config.yaml
d_model: 160
d_expert: 64
router_noise: 0.1
n_groups: 8
groups_per_token: 3
lr: 0.00728
grad_clip: 0.5
seq_len: 256
dataset: "wikipedia_en"
Below are experts of layer 6 (counted from 0) of a mixture-of-experts language model. Rows are named router (the router's row for the expert), up (a neuron's input weights, with its number), down (a neuron's output weights, with its number) and show model dimensions 0-159. Each number is 500 + 50 x the weight over its row's rms, rounded and kept within 0 to 999. Numbers have three digits each.
After each expert's rows: a language model's description of what the expert responds to; "gets" lists some tokens that make up at least twice as much of what it gets as of all text. This comes from a sample of Wikipedia text that the model never trained on. Tokens count by the router's weight.

# expert 56
router:406513462449578587443504591445510491520489488450496420456470493446473461427496487473415472431490567451481476630495574467403536479478509487492473538528402535491461433522437457567531530484453538551540459523505503488417503440498510542458458504476534475556423489451459385515461585575477473462454531558493527465414530420544503572541560564477472492503477427491563370570484473402499461471531578585588538449463411544479536483520502399542500453454393549549491458499482458493425491543445535
up0:574539528515510460537536547548518505517557576441579565497540495473551554436514565494494513457477421567460454598544525609504449586605512493514508576532513542543561527424567448476499508539420419568509579523510510538421470532484535480487529562409515505504469488466507485474584448588470440554527528630465555528457581501523557520453521534414543443518468438493536518561483573486394571462493464509470497547430438460469547571502455520512474531456514414541429536464453469527620629526498432
down0:505530494521414543476370522532413436552285401545532469504553508566468521552484500497562462482485515533564514539507516493511485519445523433576585528473554505487579439650455547545536409549492522451583492512515485481474453514437495463496490510440489594534468590529461503513574458452470528529466452497526444505517522504439544498540512508448441562546484496490536527478492488544495526535399515540582559435547449548514472574503467478421554506416450523357469424544512572457530461492465537
Stems and middle pieces of Latinate words, such as ex-per-t, c-it-izen, ad-venture, spec-ulation, soc-iety.
gets: " ex", "per", " ad", "al", "c", "ial"

# expert 11
router:448557433500514500518545473517498478517497454422493440608451476447402558440494474501370449466525556466462526537496527490448535515457456497519608550498484472504473486494420567564503489432406509523528456464530432598420566463485511528485496546528547543494426488469448479498442606557521403470443510595496475499500499487610602511549537574430402557553548478471552450574421638432553543470537492555578516468452469442477551483570529433471495468540423506537469465450472460551424532501476535
up0:414529418537520566439563498527544562530620456484426515602451525522533565560538494484555543580553612537612484536594538535487530494522489415526402561528460553519466459525425372558570453449464504454456503516487495380457514467488471459487540504434502456551482465508466471509585506540526454468508484511494435513457522470552483432578484548605452519425476518527564529457445576517420413588462498549517497405463561536540488480472533522424477522557485513605524455506520554521436479548478527
down0:488495598553558558535488513542484489450564431430550553486509518537532483473539555605612447509436512540418483536451580546597524472463520530525478450536547435559476467494533589502542469556400421507575533455456498562481531489547583440524473528436502491477442568502454441524435503550479529473422479449479527574570454597505563474468557466501526516511412429522473435592504441486543562505479547431543479637505534571500517539536555503472408532526496413404589600541507488515562479450478522
Auxiliaries and main verbs right after a subject noun or pronoun in narrative prose, such as had, has, would, could, did.
gets: " had", " was", " has", " is", " have", " to"

# expert 41
router:448552451476546533484559477532480551484431472474481501523441454465390548466425441507394446491463541413558528529422538516466580462442478500543612505532510485462449472537422560555542514481462498541585471503483525625460535476577486536433476466540503502536460496491439434511426520569486399440446500538409421478369460459525602551482523531432486510535522501530568412569444533452507531485576475495514475457437452524477547489588517441437511434497498459538474488507381412518366494470495506
up4:441542543574542488602455485569408525597478535529527549481486442478562551536501472528456409550397534532498528495499459545467530435592495420499519489401484477486573454441527477517538442527451524532430489495592537519534488445515354595509515512450463452371462577467573514559469446550411542481518520578507518476532572463436521518510475482545510463469460488514491512548490438573526457561660448576518554513479539542455573502562558522472539380526523473501428553512492476542504536459458549
down4:506521513552416519372474547502478469521496529582489560442532528392499552555515536567538491477482458435489480623483467520430537532499445508514447491465507446372485582515465547529419454432443488451453477502521557510520539601477516529513492449466413526425482420522505513508508505551465572467533575448502541522472480420464415383567465551525552468569428442403520438403560574481487443593451524540530426610504511457572539556533535490468546422458544549450486469469572464532554450512506496
His, her, their, a and possessive 's before a family or relation noun, as in his wife, a daughter, Pang's girlfriend.
gets: " his", " a", " her", "s", " their", " His"

# expert 48
router:452550486434516571496513547543450508520462420478486447519495480420427495477455455525456420468485535488465526638501576544467539490482473429475519530482387602554415404532484513622524529535386571605543433523564498513496502544523497523443497555490473466557503512477437472547484575553498466436435544517461493437479509397500548549546519571463454440505498479575600502593535540470523521444574549540609548476506445504521519523431558395471551468516446568469494505450460408478418485516564479
up0:512494468549496395397518524536465379533490567510508451533502435445468451410422565539392449410550501453528482459495482469457468609568451509473491594386467539439549458453524476632452484467560416576471500476565493467479539537547522466589577486482517555500382544513573401435493571450438495417526571542473534538503489503553509478489523436507599462464494517494443483440486563543449485460498505506496500523488513396504567453506497494487465473526544428490528415454468495570486586544486492
down0:476457456509390443509502455451442526483426588455485381484535419582425478417536363527528480492556605435531538479487505480533492534458483446490480521544581451546497550591503509463505431512519518398422522446542472465426346515507433431490458512494509474591465499488520490460520425461513489567406625603512571502525476439471489576481472436520530453458518514547452506509504429535567591480463411533489456505529442499492447479491502453466482441472491530518493516430563509545501569517406509
Opening pieces col, cent, ag, ref, feat starting longer words like colour, collection, college, refueling, featured.
gets: " col", " Cent", " cent", " Col", " ag", "ig"

# expert 39
router:497600502508534470489557521527499427437412409398458510551379419407504556478488484511407480425471554483462531550384564502426541478508471468526515529533512451455416508546455488526503546418431485550525540488503449546452473433497409535490518516518549491544469528460445432511443546537488338395443516576408428412464511470534568504544490491456498530558587466509530402490461579444496490465544489539532546469502446461477515505554490447446520497530486580562522434490478438545399534536536488
up0:506547387535475480552495473471444549554516453616494528568472502530566352548533585456536452520432585512484455477509467523542509512513543421388470469554542536482458508510458530462526400431513526475576592440529556617556458501474418527504520530545503462500498472591550404578423560449475556547540518534561633585542467500522499438479427431521479569521573510468444508465484470486535485534485476478511469454533507474519568488550533553491618491423489560455551494459457496531418456521543444
down0:573474511461483517488518511379451485488424523509475580523459486606524466485432455410442567519474582410482624417542533483561437507535443528495503540471453492500397562490495551549585525533524500483491498436580479531530457439379489510477503543516575504471522452572493394490532459539538481561490493501555462565524484534497515447488498500503573510554527580525496534504524459458560417476462467569413492557589598403497425539437446488555526383481580559502520439472497459381570465512535522
Main verbs and their endings in career or biography narratives, followed by an object, such as reached, won, played, made, returned, plus at and of.
gets: "ed", " at", "ing", " of", " played", " won"